From a checkpoint of a small mixture-of-experts model trained on Wikipedia.
Size: 14 layers, width 256, vocabulary 8192, 50.7M parameters.
Experts: 80 experts in each of 13 layers, 3 picks a token.
Training: a variant of Adam for the experts, 527M tokens, 4209 steps.
Below are experts of layer 9 (counted from 0) of a mixture-of-experts language model. Rows are named router (the router's row for the expert), gate (a neuron's input weights, with its number), up (a neuron's input weights, with its number), down (a neuron's output weights, with its number) and show model dimensions 0-255. Each number is 500 + 40 x the weight over its row's rms, rounded and kept within 0 to 999. Numbers have three digits each.
After each expert's rows: "comes before" lists some tokens at least twice as common just after its tokens as in all text; "gets" lists some tokens that make up at least twice as much of what it gets as of all text. This comes from a sample of Wikipedia text that the model never trained on. Tokens count by the router's weight.

# expert 0
router:475530479489492550500475473527515532522509479402511498511520505527491543525463583539473511464379522496522457478574477511516492467506440472513508526495490501496489482574492494509471413557491493509518486575425441525518457495512514531552520571497527524498511563459449466477500469560491529457497486511488530495536434528495425497511529530487523509452548533474494518536462469483515513530522500425491521580482484472532496493491547443514520611448520518529604585567414490532486503508495495514520471452526534520458491537500432496445535548512555497506546529541558523494519495528542475524484499510506420547528525439473588494518481470508480438463495470469472393509611487522603480399486504448474474482534449447446532469535595500525392540462584514487472447536545513465499542531520415
gate0:553505479473536477447445486528599540480517474454550538451607531530511473573492468471520505483544528435607492482500557489537409427512564452517472403464538493523503419522523507456500493440469489517443472448487561515557511571483502569525533446501509525541466511528484500471492515493487484500534575621550499414486469487548512532523510540502556543530491477516531527450444423488449572560474521525519475425501558502532553467471473450571510534520485536469529528505506519551487560529541487514456537510492436596484435495488506569472423506439508497468518498434441532491540417520453557473542468511491550505526511471541416490488493465567569488550460540499540512481472497556486494503539502470437516515508556518526509539500446482440495546499445485476521465522498505480442503522458489
up0:491520501430518483520431572498561502451467495504558512482532519512464463557561508468561457547487537413542485436496459518493395426484571536537454424428571533587495543525484532486470531509504553555418488466507475558558435559453495499493552443522479483549537532549515496497456529498495522485478547565524515461470519498521509475481465473482580474498513481492480533471490433467497502507529534484553427523489615462504484500471475494514461520475493502510504564547509488450475529511568543589474502490500444503478517521471495488467475529445480473578560531521498481553482451471440536518482494516490459494527493490528433502488540410521493505550477514470564465442491557522477543494559513469479481500509499592586466541431481531423597541407482487466440446570493462513489584509491464
down0:472528542532495488449589473516510523503543483455504568491421485554505563501494512526536466483548475409477484508492479414532528531496480497517523495447553445501444608496468502504493479501585526558493485430490529555538516460462472456501555505491525578526511527548468573466485438525473480467502545571606486416418518537462428454526500514463513441526468480572552524563562512477440470467508503460552526455525510517494502507477463577522471449470549482530507441531509537525537501499554553503477523449585509493466477496500492476571473479527448513582568445491453482512512446512469491474505468513416527475547488474487456403496440451450495500485552508509463492514497543506501525441490493568496515475593488610499505526509591526487490555512519559556532520515458449526476583515498535
comes before: "\n", " The", "==", " In", " He", "In"
gets: ".", "\n", " A", " M", "C", " C"

# expert 24
router:450517462444515480453531433539509486542520502518409536485541479468486595490448465542519528519494530438514484474486482483526483508473432434542532523474504481550432531476520510474542532517392530520552509534516515474486441489471490489517502510468545462514538483560470520448535549424504500513469544521501471447437422484566467473481441424504562528454525549534546472462639512492426487477503470646550449521472483495501469484462442458509435518464472510484568481440510488448480540470477553479455532560428452512501548489467518572501490520488409487521570514500518506430578445523433525530496466491493374491481540458484491503519415484483496579509490559431508539548492453473466516514583511510498517476535458502465516524470496474466502446543488518507482485472519485449443483538514514
gate0:559512492538555528504457424485553457483540423479486432476464513538544502517583528533512541489498477509528514566501463470512536450454573561515525516512502514531511539547504516473484509514447593463547553524485514523458474564547596525517455464475495442467431426517506551493517457407482600504459556444516498465439520470523423543493437440526511494472553536497582493478514443465486548511420480540489479494516494570555493502539439436507489435583468507467527464491476503499486481528480512466548511472454487551431514485441498462521457483488517527481516459469530504485475425516498444517486441556511503455495492468536522465489469485456663401520474530447521513563529502534483525587584492533527515458473465505434531499509482520456481482531463428477508418473470503513530472502486540
up0:506523495512532527509504461509538520520555441581452454478492535520528488436456530474535531469521495528528487491499497543504544482470467513484524442496501488509451498550405494523460538476491520481477520517500507502477471530532516522494509513444508502553513525488496477511518488490432613539502582454523483504535553462507452552500500394478491485472522491499473496475487392537420477451459487515459527366608474505436488457580423490511477462481416476428511497476515512508469484476485469509465539468430420497457511428467519510512490432462438471434494479515485509517493470526504479531446497508509514454537476499516523521474467474428484453548413569480521488545556538481460551468593484505420468558579468543432503571533531519404517469543472491498472446570482520491430546534459618
down0:502553499492478510488448478513513538494414510440395482555472476481558511564508495525536445595571485507426485491517504478483498534471567504524380552460532500511518514502487454421470478478506489487517471453522484479440511512422509418471486485471520484467560439506603459501496512466500528505546524487506446558504523492544468491505520491574537460484480474405509476462550464508542446520478532458532492480508494495522473529498473543575538484468506487523465489479509434566469486511507483513569548444496526467475491530563424439491527538515506521514494512525464451478479480505571552492455438569537412399457484497507520508516542458522519471546458414573515457543535469525554511519621530512451485464427504429459497513464475479540468420511542461522470503483486534423458611501547511
comes before: " ", "s", ")", " +", " −", " but"
gets: " |", ",", ";", " pro", " or", "ro"

# expert 45
router:496498517539473379445521497451470508537494486414509391508417560497480463441476570457517491517505429511478517508548524468484498483470556490509360517519508512566537463490448492440533454546533518510438470491550475520525529431540526466470503460466506567494524431524488420461498562462473494509524526517485484530437510400484489526455536550512525505519473462530502523554486534492446513502498494466502525540506497477453510516479580558503424525452553472522442542426481459468459505494519469568521447440520520598502448520536547389510506549498493526517509490544461515501412502502520483490459450490519539508458502499543489486533505507556440450525520465571521419488422523543524497472546513525518449543540543484554453523489455503523393484555518480548522490504436503486500515606514476
gate0:449470439482536489528481552540496506528561414540553507460446501515448514581484445507489470603561506451470527537464542434438539510570494497439526520535491476473481427501448502498433479469454484458461513482509394461464510463482530505476506490492544555486562465499463459438521464514470513531497551486579489520458459484479483482498474450474484538522477451430554503488533463548484459509493509565506469503531572495604500412539520507475525463498482545488489511505448533529489531503478507475522451525482493439482497571484395494517439508460511513495461522409395440527472534540489585501506472522475436538457502561553445495433515592438599440576476481527507441498459512498503518530558507416486535486488537469479445502490523526499574559550500464545517511504484524519449511464560507
up0:491524495530438533504525503469458502467493493488483427583495556503448511492580493485495530441573483442517441501462498449442460534555465500533536464519548523432520541477527474513486483428472457467472483565494423526505535525544520464504582524563532455431487454524580481573459515469463497558499513428528455504498456534538526519468570470483528468439422501558534549473436502502510453519442422516494479533512524471501521477500508424520441520412516605485510488454595550516454471514511451546439464561527544537545557583505465542474527456494523556482496498430510525563454501451422547527499469463539516514511467475469452546501510471456455502460541505462503513423521506578488513438543569524479523536518555493493499522504422505510497412543497460493547452434530469431477516480541491
down0:487486508488465473505475527575478535466487539465399516479543527419514492471494504516483485503527517536507518528489490518474523480523564509508427534577581465415504488485453510488493499447462471540582561500467535422566517443495494480514561517492458499446459501447547510462553505511538455479548580583519569544554498469493495454486531515503448507443495492509485423534453555500466467566458483474464526521477501382556501472539519495489554449546448567506508539442536510458529529476464443510560465497543525538465463538461490476541437480487495497509439481517515538548553563470555456509446495470533404457539442507557452473519446513466569509496543452529548563454551483472504506471457487570459465461539464454508494525581610511512462514458490564468520512492474490425561411478536471
comes before: "9", "2", "3", "-", ".", "4"
gets: "9", "1", "\n", " re", "0", " U"

# expert 18
router:498476468536507502480481506507505554443512452517541559514475495515517390537461522581509495514451468523445471504532493500473487483535446499446534509538499535514506566535545495532540509509501529518502526516506493527510464558505505486487512520529500448528527455494519481499482432565460482412486455423519486541463573455515427475506518532391584498470527480518476507530580513524648502494526561443562636491491484514478417500371467415521553448456542467532513500443485478485531519483479455532480472417487512435434520503476448474474535542480498493485494443513481473459464581505540489519515492492497465522495546514518587474553501465504470413518441481429453409510623481489494523528585509519523514524479473522478539499476559523501545496502530492471493520539421516515471503489557495
gate1:500456533510462473441488579475504432415441452456506546514518468501526457488485505506470524489550452467528487464447495548588475503480459544498496531550469554456508443501496469509492564544530493482523586474487567497510510526552491526560556563485510509509481532489529543476540479518484462479489490594508477519498513539463524413493485544541475534449485455507518503545504500558499394583480520454469506460577435551554582446558482534523517462489536528501488384493537553536505493527503500470486530584433496503460494496462525483437480449460512482413477493510520481446445482494459575518501497506496528406489505537463416545500492525521521541501470503535456489578507350527445516496514467469475587474423497546488444491497428503500488514476504491420573453487514539481451470437477466
up1:528506475536489535531505501455419506566507509455461434412440416561514487482483499472509520474512510472425486472502468510533439473516511487516473450477488565473487510430461490450520551463556439454493482470471466515429552592516468534507433447534476470469549510438492507449487508521447508516478555471566504523512496531526536509445558401504488449494469499525454434441430485467481481494525529481508499506515551487530477463469543425468490453527526495495541504506479498448534497484499468476513504462506364484539458517528467516557483533477435387527518463583502484591470536519495419511575504486565443486437516511498562501496460502495484502452627547503553504442507494411464450540502555543513528561502497434576474487465507466473571517421493486520467481472449521503528483503481429
down1:493573558497425547436547489557528468561472423495521469478543504553462550477505501451489507547515522411447484501503525488500475508462505507454564424437480557489423485484523537537560456490477533454476495571390505428478539489539607564523442494518464439493485495491476488429498483496508525491487522543469475519480516537421497547483401519471492430485453525495474437469518474528455514462504518526458423447461535558469485479572545453577512508470474501476535472459481539417417510500483459512481529562572496521448477489486509455586444474574487525515563539523424444495533537567484449464457531481536484494476509520476548566416483484484469488465576525475546551492493480512528509507494483433503537523489517516438494447454521503423480539476451531412508500496517520487521471451486543
comes before: "1", "\n", "2", "==", "0", "The"
gets: " (", "\n", ".", "0", "(", "2"

# expert 8
router:419570477520473464486510439488568499444510513515403466475532470478513486533480561397455525582455465483403454471600425437501480496569382437483517546554490528495501521521494473484467475447526468497498493495443448500508485434519535587516509475495509565506484525487545483520452487516588534393484562446489533517453537479498440415489499440497533484435550513500497498518559458537514483427476539526527549531503474521489513469515523475492528449490540474479582531527459486504597490504517470469476527545516511513478547472431481499482471485540496524530506486535455486443465437459445496498478463478485441453496508464459490452529544493541443478577451436471429482497568423445583517533483460462531543497504462533510494473466587497488497503478563502552521537485485452491517486553485535
gate1:489475427467517505532461519564450548535486512522576413490544556516467489539560492511496438580453490474507487514483488509460512506474500424480449537515503506507519476499471506473445530460520463486571489515506512547553437464557460511560506418528408533491477508427502465481484478477558454503484562501536557599494460453482515518464494477486503521554469472544473488453445433502586484531471476509428446482488452482392504578533545477440541446512543486484495496571454515534535537512483551485521581543500543524533472468504494483501444457537542511549471520485462547497535462520519531556553585555467492450555497491569499467490438516583517493574464515547565469526514503452480563490516444462492541414524564516562508561397516505553535537442489418562534490490534480531524491500480481
up1:484473534491486488549409453575464505468464456581532474554516534480431490507510548468453524552495535517525470508493497498526440467448534488493479533513468481571516414543495541503438524532502501474508479487504514506577473458461523528526542451508501475542523536496452534519508498502525580497491464446470486565499552545544504569515512441459558501593570446516509472548480492456446515507454510499494527499429456481517473529490533519504502379546529462465508486612459514516489454500525532520508466495491542436522533487491462498446499585585506555512545537490547503516559456553526439496614551451468518468567475494525551441535541484531468494498504596561576449494515495484578525534499532478498577438464483566476519517458528445495492440526496557574510483521472534505441411498409518
down1:514517487499448532473535591513502486479551494578439447453495463486510473455471497451562437495523535427559495546488494453511503497450442443500453470474446511451544531575517599475442545509518479500475439594490562546433490433571502525533504478509515524514447486457486513440511518517532507470448533509511476554490490506473452503476494555489504495447520507467550495484502486449527526470480474503489572485549466584508498491493512592440456478479554541446587508507484532490526546483426569389439410482472450581488449501497484487541462513561492476533475550512504476527499437492536586508495443449552452447507503552488447484390446540496553540520473496543504543548472549509517561554467461426413479527476517495495458501528500544507535566493512458542566472454499499462493478524535483
comes before: " ", " the", " a", "}", " \\", " as"
gets: " to", " and", " =", " |", ",", " /"

# expert 69
router:586466530434508519447516504506558498551483489504488472514533483528474547470510448512546457450507543511481526476408566491528543460477561542497478532521528556459496486555537557447509444489531463512523477470485507512556547523487506464530523504495474485498485541487457539438526526549406553499468382517517515509526463488436591498500457500424522417611484589412502522495459460458623482499499476449443570522495535553479500500412487495530505510487536490479518496514521475535486483552526473526523512498534565432530536514464537443519487521514536526460482542543539426509509518531530497504485530488452456437574524576489481539573480525463577447475488491447515446473485443474493463543485593587511451451518396533507435482512456537468492500522530509552435517545474551498471468527515485
gate0:559482517507534540472499451507472525564470455506505608464461535487467432501527474503517531514457480595533545468484557476420574580479494499538461519470497516557485444521500533431516498519509512580525630499473521441505571493540502554400493466498460488516501515506493453492572539464528508504520484478507493516572460518472440477543380525430537422565485488515405584500526444539487523537506464429480521469480522529459535506542413493446547514425585535442535460441533536541482528511487506518498529501491516499494497538491506479496537531508481453455540486514507449493491555498488531511478519508512534475482507519547550448516500541427558454480460509519583519515526562565501518472540494487498540544513487554504540532481466490500529524545395481456541537529460566466586502553429510
up0:505543517478458502490506494390488481497575555483521447538533423539507491544503452510491540534528448452519560574512510442601475444506534536482499465481464482449549577550489441539490474471481518532468451477430471512533488472557565509522553518528485445505548519495508573502533547524492511559481519553488472457518528436473505496502536499505439576518594515515473488448400509446522505451506519561470497483508500467534554549469520449501417438476496512461461506595481515569538480580554537436517473459524459420559506445510455522591444496433573483496436467474514529493499506506496472555539491578520477482497511456516548511471480431526498559527539479483468502461504405445551470532504489509528481466540511530447546531489509424538492491487573497588456443538551471492547507477512471
down0:517503511467538513417517476437594523501501487518501465566554482521460497490461449513487536469499432415607497512511511482533408470502505513472541458434501509563511468503442437526586426453441506484428574549511502534571468526519511507524518459531488421541469539450455522466513545526453527452529525514458543453511482478507511451557526558562456482557542423515523443516478531459439480494490497520481450477481499469564508512506480557526543443540487500474542507552522519495530555490509441493504477561497498557560471413484464562460510571570483510443516468521569517452509515496381484496511479566494547520484510574484496478542509478532577521486506523540542443532448478528504506529514547563486480480462511550452545583504509536441547429457571529480525510513537479522506534608519499
comes before: "–", "\n", ")", "==", "-", "The"
gets: "\n", ")", "8", "7", "6", "0"

# expert 65
router:438497510371494466542552524450512450479526473532563508558434495470515576553486485505439529457520504559447485503474479543524445496461567508531439503533495438511512492505583521575479500531538453494437489505471556526466540500479511384502571466498530403453442576443443453465556546467468490552458525498524466513452515524511501521498441484433493533573450530504480508525515497483522528453544493448511469480483477505551448497460470505537515557542468437562490528480537584481492552592475506544504537501536589517489489483465506507470501534437567533448490552512487531500570480590549436484456531480491486513529519549492499537575497588440559481427510505466506483511470502492450470529526544502490479510536545571557542482507397517497480487506509508549463423479439498527474494466466480
gate0:515575532491553475414485416575538536543480496447554591508562531451620482518571506478463483573453494531480538427500518465432530509578517471484510468505506522487525431531540453453448537487502497490478439501493476486501498514529425478536528501423473407431489548511395494531555460492544452503480502498507496559443446507484477466551564515426490473507510483497499439461487535483469486523489479530516483450574482541506509474508459482570568512470438540463497487487532501453506544443472548515550599463580499462510457511426524554515544483471497487487495532500479578445539503510510481473512549522567507511473468488541396544483484494522508555487480499444521528549486513549515529475564460510483455529515500587562543499552443508525530471559488502480525504494523461505521508450434603
up0:529572649560419492471547512445498470471469540494521492534495562537528505467523457474449518544480560475577510502461584465487501446484464490459495535487553483498466542465532509495527469549494490505482543477425558493470472495479480577430570532526492470436466491590456443486570494522484501511545505459483454401525492571478550513508487491444566463495487498535450480503519600459427563485460540464527514477527549506458464428484510595569496491558531516500500500437426516514503577401498499496489507477533484467520420489504500469482499530500478530553476540491576515508600525551609495510552460454512502486465431538476454510522446516492528499494484498446461510496527539547479447484580497577529442468492516471520494523520482521507510456475425523492498466528492520568517499514452497
down0:427504460519546468543473506497503527487516446472542488527513463509551532510532487549509512511489460540492575439500514481464576494448481521406539545473550383536542501474468495454513442509437534539587501454551508472453527493488434478464503519557497517486485502517527533498470552502509519491426545485520515514486483465482446480498455517544470592521539460492477474539548405428495528531456509530498579500489500509460502508539483514482430544478543565533435534568486537560534554442498565495517505548527539516490565451502567437583531452465413482529480489457504445549561478525515485475482530451521444586477508501519472449505425429466523477463435420522506413434495515465526439584527491467514546531531504429483485483459497440459516488508555558511458514516557548572471488499575527
comes before: "9", "7", "8", "5", "0", "6"
gets: "1", "8", "3", ".", "7", "0"

# expert 53
router:564463459518543508411517444476477495463442519391453434440409527522502483439475561487555508454453479503469559526555555504416521511532481467490480464532544512507512480529480512508497485549471500562470545472479530514508509406539495449421473435478438562516523443524548524436447532490447461523485471547471494510473530458474532504567488456507506462527522510472536446553490520401495539518535590547485550530493444488408460562516467486557570463447529502488517537485485480512514457489526467519514502541563516516513497488545506354508535526496505533533465555498570478544463572473567484477515507547470549539480479511488422499578566536506561497463493507500519505459470487502492518536451464477480494491425453567493467559481535521499467463524467504482506491541421522545464500560476401
gate0:546452490497524500471499559540480514502533503538543546409486523508508546495518492560507569476497475530528521499487500485475481556563520510513496460468507428498570367540466509549431431492491419430489515530495511491538532515561526491466544486456457462586548497509522520490532431460521506544479522461555561514522528545613450576461485417484464495494537483496515501510459528493483508607493522498502499490580517503513500524496466447503532515493451494485549536509501496535503511482473396517548457465491442540464540501459529545488499455444558462450484545523551464450529515464481538438533489518443485525561447494574576519505459444519577540479471598529463561474607457469489591478481520477491417531467444521479467536562524448557473533494475456503560503493493517556446557533503498
up0:530511414531505486492525424546525529471476501455544536511515454542479445473491526569459468398459542585489590469463512498511579556487516491497538452548530519497517449551474506556444430542508530477496517508466452429571495503525556513502529420462498518474534533552515505495548511457531495530531468467549506467560484538473464545482449443481500452542566548532523455429460539478477522551466492482527500524513468564521476523505455511491434528449457439488469527540471643450432478417484456471540464575513512549484501509450467506515508500493503498542631556492506513441505460517554485454469501477478516455503474473541556434476508506459512563485488457510422502481581487517612536476462512586498500554510468471478501462449502580536450561537491505458477528512548489472501514507461500
down0:486561522514491487500482464572517543518459554511474512479446514490422503412523473501509474513481484529446558516414447471483494559508499553458521576554532507503451448549471459469484493458498485506521536529469569501480521569486472464533609501542452608497456538484557496466479468497467489448489508527465515423476469418587543503520448599520605497470496494466507550520443508492507561606441548434473526456523555492472505534467478523512528524486532465497534446480483519532482553472493484540536455504488603519517495478548471503524509525491506491584542560539525518481546478484653512517444488481467437546557608429503455539496500496464513469467453525525566466417533450471516529517508470506489442444469521534482484448482490532528498502457455467535493515537483491517508495529559510
comes before: ",", "-", " ", " |", ".", "–"
gets: "\n", "1", "th", "5", "3", "6"

# expert 56
router:494470501525465482448531494416524531413540526527583494533501521503481435522561567493541462505543507495543520549529512486482517480525595493438401518568484559513536509481433528475552475544600522463478512489471520524544474482520501466482488481520515626508505465502558506506454541474510532525455486516457463519459470426491408496476546494490514486582452479506503448545513502475499514526537540396473450452516489548518473514541569505495526533502534448536512524442456562533474557533498520467498461476519520523483403502529527318482547523485445524503500513485438488483412514451580451502475468510524520499428541454498471403491498537509530487506502527549486482526450558526514472468490418502521419529530489494540492579494448505523441435531456475497494512516483463460543479536493473
gate0:551512435472548537477500471479451469461513486507484513478496519520479480514566478437442509458510492530524551427532456515539557474542498452453522455480504551451486489519519532553470433486509504470541449558499526493490497459429522549511538464486479513558537487569534513479544550449455462597480531479497496505452438502588546502486493536560549470528547528535511508442530480433477523555491487543533437465534564588522508440513535522484492501516560513461514497527499482461499462557520463509440503489461531512522559549439491476454497585559504487419491489465518446439590468494557477506473495481530474542544530555512373511479419472504480501580610481454513571578485432517489478544457460497440483450500519520447561538460478440508552503515469521496510486435473454505478490549379560
up0:515525464533532538507541484489505463476509493591603492570479508581523493525541511456496497504492497414491467451491440465540505547515503495506481487508523539546554471473491558550531499501514468545538523512508607471521549445501513541523469479567510506531481498510523585523505492465524508499435497485413409464531487492552526547447523453500535481551522518524547491425485498454520513547483456447465415457494463460543468492562472495460499487487490427526524557502501549559536460546465533457455473507546500514498525547526523447563475500506467512502605556513555463447559469488503468550448487494528495536532537494517455523504475440408577497458566511488483580595467408492462515516476446476495465512549558525499574471452413539417466564472466442500514478456425467462523463475420458
down0:522448460563510484563592379571451441479533490527477531500486487449499514426528521526541568512532544514504422464482543500471438425488464583496524435451484539516407511465502574515471472448504490560500534500517415477542444470571536506403464526524553596530520477577529521527459538498503495472489548468513468496480510478450417466485511416500500470551527550466506455533508526446531493488549486530479491505431438510493500481447508465515542482460559504586527471461446534537472527501493479528547455596489430446509575494542541519486555521447539528499555411513483475545478494486504535503531508470518551408486552480526530492515532526477486535512494515413462462480475493525488507480477528418543466491484524460537461529474473431509456504542541474523448495494517540488573481523512450
comes before: "9", "4", "2", "3", "8", "5"
gets: "1", "9", "–", "3", "4", "5"

# expert 37
router:495496514547512462514572522509510488530515496555459515435599489465510503481460519423549509485520476461523505467454454587535515545454415499560464501526502474526461520492527447521471532504483447522517511514547555503506546470515482585528532503546506540510532499496468515541467498489493499498526541533489449526520465548517424499545472517395551509491481599534529508480484499558524467511454536519505492517456496515491502558447494537482500499440517490490522463522471556493557468465506438457488458538518401439490555528511510612529492486551540544527494570551532483501550516454550565587585477499525340474491469470424532537503517479522481523513503549479492437523514488387615496533600479483563540529523475476483462506443458463470492510476463452453489565476546474451479499487577542
gate1:548530538566501479579518498409514564463484436512483444430467506498588485538456426509517555493506547496536498497453499501556483460493510454521574495478491516526502495502481476559441528541479483498476517504477554486502555549550519557527559470454518510530544529498508511482514508429507518540496471506473501503514523523490525506555482462474507571520482508577515538521521478565537468510479471449490503489451461518494501521513546497523527498518509529423494599468527512554460504556583458425503486487508479505507486485492456565502441465416550559466474504541468475512496472476460561479513480510495493392428533517488494537559538471589571420506550474443505436629556547491535438557597492473489475498501463533509454551464505478446511512443494489488466537493644482469618501430520497
up1:478566477540491511479490465473475505560425519495517501573517527539489446495590473515508463506545469471483463484520620526449514480494471530354480519533425520514516501427534429472562493511503529582495493492449483484532426480452505555502504492499476520503511475509434490485444545546486522417476520530467510494487503499473504477464468493473447448492454522395503491454554468495481457536513554519499465579487512479554542522523540509459587509507488532613448482529506496491548470445490518497462516500491503525478526529509544512474464457508440494410498457500524547500453545510569435530457566534476516446529488498532538388476406467487480521516504476516553509520488478537494468422497505481501580440511541518587625503448536490489526478521523553525529482524479545549388526449522485
down1:495478413485483531484309463496499459490442457406632552535453445480487526542469518526455509493473421537540474514535503440520444532539504505496473525476501415447490432517538510527469461447457475472556518441486525493498493559570480499475481517513507465458513509527485453491502472440510492525490476480508528523534463523417560525492499535487442510499529453535527434460509487508446455442511471487477496502518477491496476411506524520510509501561503509440508537514538479536503517560533544472497500519517488455469508478508498525537491466512515435514507560503476455508488552464341532497511543540496687460447477547499494547462537431513502507537482503485509502511468454506470515532510562516562473519535463579434466532495495474512492480516530545557467491492508451529533452481413505
comes before: " ", " and", " but", " which", " \"", " a"
gets: ",", " |", ":", ";", "),", "|"

# expert 48
router:523530513580480499502492539458487532443504497458424531497438493443498419520514521529467476472540485521534468517516519526478545571521599560488450490515518501544506483521370502470535506517528492448463502508484458480505542462504427458440450490501492574501453538497466500480504463468438514539506567511484518524510485486470531528482543522626550518496513457439525511553564604580514493528536556460515531457434510529559486510544444510491502585522561473451453528462501488448469514438501434478484447421461526501453497525548521463522476486470456561599514503483471556514496502488642509501439457497552601531489556457522472499535508491504526541534500485503492518472458540475511585482451505523558379530498503542515498550491509488531527450501475514502446524588521531516514499549453487
gate0:569517440493464501500439468471491511498592484492469485429549513499564501522545478556495594495569526559503493567537512551542485464461556525468534489476458537497473459580492445483546483540445485514562504582476472499489445479547550482480492466534494469481468511459479433406501450487485488526512495464539455518506591465461509517482498530533472509578497470542542517470481510506516594538519500523477488448504514558504563500480458506487507463447547491376477529467445495488542510612508494479530554454446459476459499610472469482421469519562514483514557474464496478425444439543453520459512397549548445464499452545499503533440505463487478468576472582462489508519461554508530500570460527440514504516498497506500513566425491527503561543532474538434471474559473490533539521476494487
up0:524546463505521493460574474500405469550478461511437460364459534545459463440579465499488472482536470449510450567500541513526489493473465440512492449479504450523461520578521506515579499472469420470541521549523516510478519460517544554482521585549445516523510507481568592488506482572527476537479458507544560484416508467514540516446515440491435528505490438523514425470533508452525537469510501520511511488539478554473473466469464524432444475447492553451534453477530474497538492461478492446528480442582525475441505544536541541521442423593470470499508496425499543578462499593471474463451546503491518506491482474466534483508537484464547440566501597549489491492492559512521487478467458488539495520493493445543472546528532476557510501505466494597502547505495502469500431562547492
down0:507490447534561436458495519452461462471536551513555564502524538503503494507562546472548503543554493495465500520504480509473524505527452497480375413509527520525504514489506471515566469606557519476529412497548529518495502524497554501558497505557457541525509408504467481526502504431536519558491491453543558532497555527520527535518528532538433629522528527494477488461561494532525533521480527515455515506540440488484430492515496544455478444512505450399572454508469536467463495491461463501550488477574483526478513435538573477487505468444535562528520532509444536492585552522624442563507502519525460484509406505496538448534508521504520472437438474452543513507477431475502504439522556452548487423523486474461455505505511500457498508436512491497454496472508613512464526464443490
comes before: "|", ".", "–", ":", "2", "th"
gets: "6", "1", "7", "9", "0", "3"

# expert 3
router:535494509518463493364532514506527520519562512475428438580514515524526410576488482504524433568519532508427490514580483512586533516558428474492635499545514485476489536495502481533597514456556471494535575527447499516466472511563537408528484516522518591544438540502530457489497474569559448421456531521428560472434494476481470465487484516507544508421513580455510534525592475508503475525514483487543493517480480459501486447526513440508548503447450496495492528457438440496480493500479473518492473528452545505450529485489459461463480483452513459451520429526519459566466532454431527530457542462531471548441479475521489466538478519503541437512467497487511470532477473480467491476492454451543603460441489473468473458535515520538466478535544542510507510428507449504474494507520490
gate1:495493516478537545559516545441509405571520491442558503449502537547551440553493475545545428472454456467444459543520588436561453533473510485521441547514476503512491485473497547440556488481443486529455490494454514493525534646477478508487493497439475510523475505446581502563627575539471445501516557472498538458500422524533475453480541475566474506533491552550409552495510503470483443550524498509531505477482480477474433490503521411523564460420535502450442467500502512458496491429515469487504470403562509539438545515485440570508506556554492553549491500471485512513468509461460527547478516533531555483467468372564505473521474516522522480485485494553529530462514482506508498496530553481499551524526459474553484494532539536531476518490460464487502480482505468424505511534493545
up1:503501436491504539499537517432468459455519537444459461508504559480412560462485505476472462437447466436544466502550507576555533505537456521528418513486502495579503532522506458541525493510560474498519513512558443500546535516468510492491525491539426464477569432520494466499436478475508510537495424513475456555524616456526532477548519401506533465485504546568536464535411535532511562461437523569472494519477515569465582542526508497561489514476563548463494476529459553509538461498471538486537506470556515496553517477511533553484448546527529404478512463447501492554535498397459510528505440516522489478471421457490525470519426493549508482365500519494471476519501456484529485483505461481471515538466580445523514523529491530511480515463500521591485482549387510449518471520496526
down1:457529474528495557517479612447522577524507512545517511474555540475409514414516487476408532543535534535577565514468493475484494495471508555569484524496517508470559483456502572524523480582516501486528519531449475504513541481475504485519459433478495462521501527532551496514447468505483500543531424405427514480505486462418481530537452551472495504466500461447477528517546604486441572516561421455576484473498494438559437530447493544476534504461490568515527478471495597510522500454532510502512478467505495450514467518460521461578443527491434525534464518503475479506474526557586486443538482470501512585430525555519544544511524508507497556488470529429491473441599445511474495555477509475436498564500508435538522563480494501481522509513476563398524498466496516502492495510510435
comes before: " |", " the", " a", ":", "″", " \""
gets: " of", " as", "9", " by", " had", " for"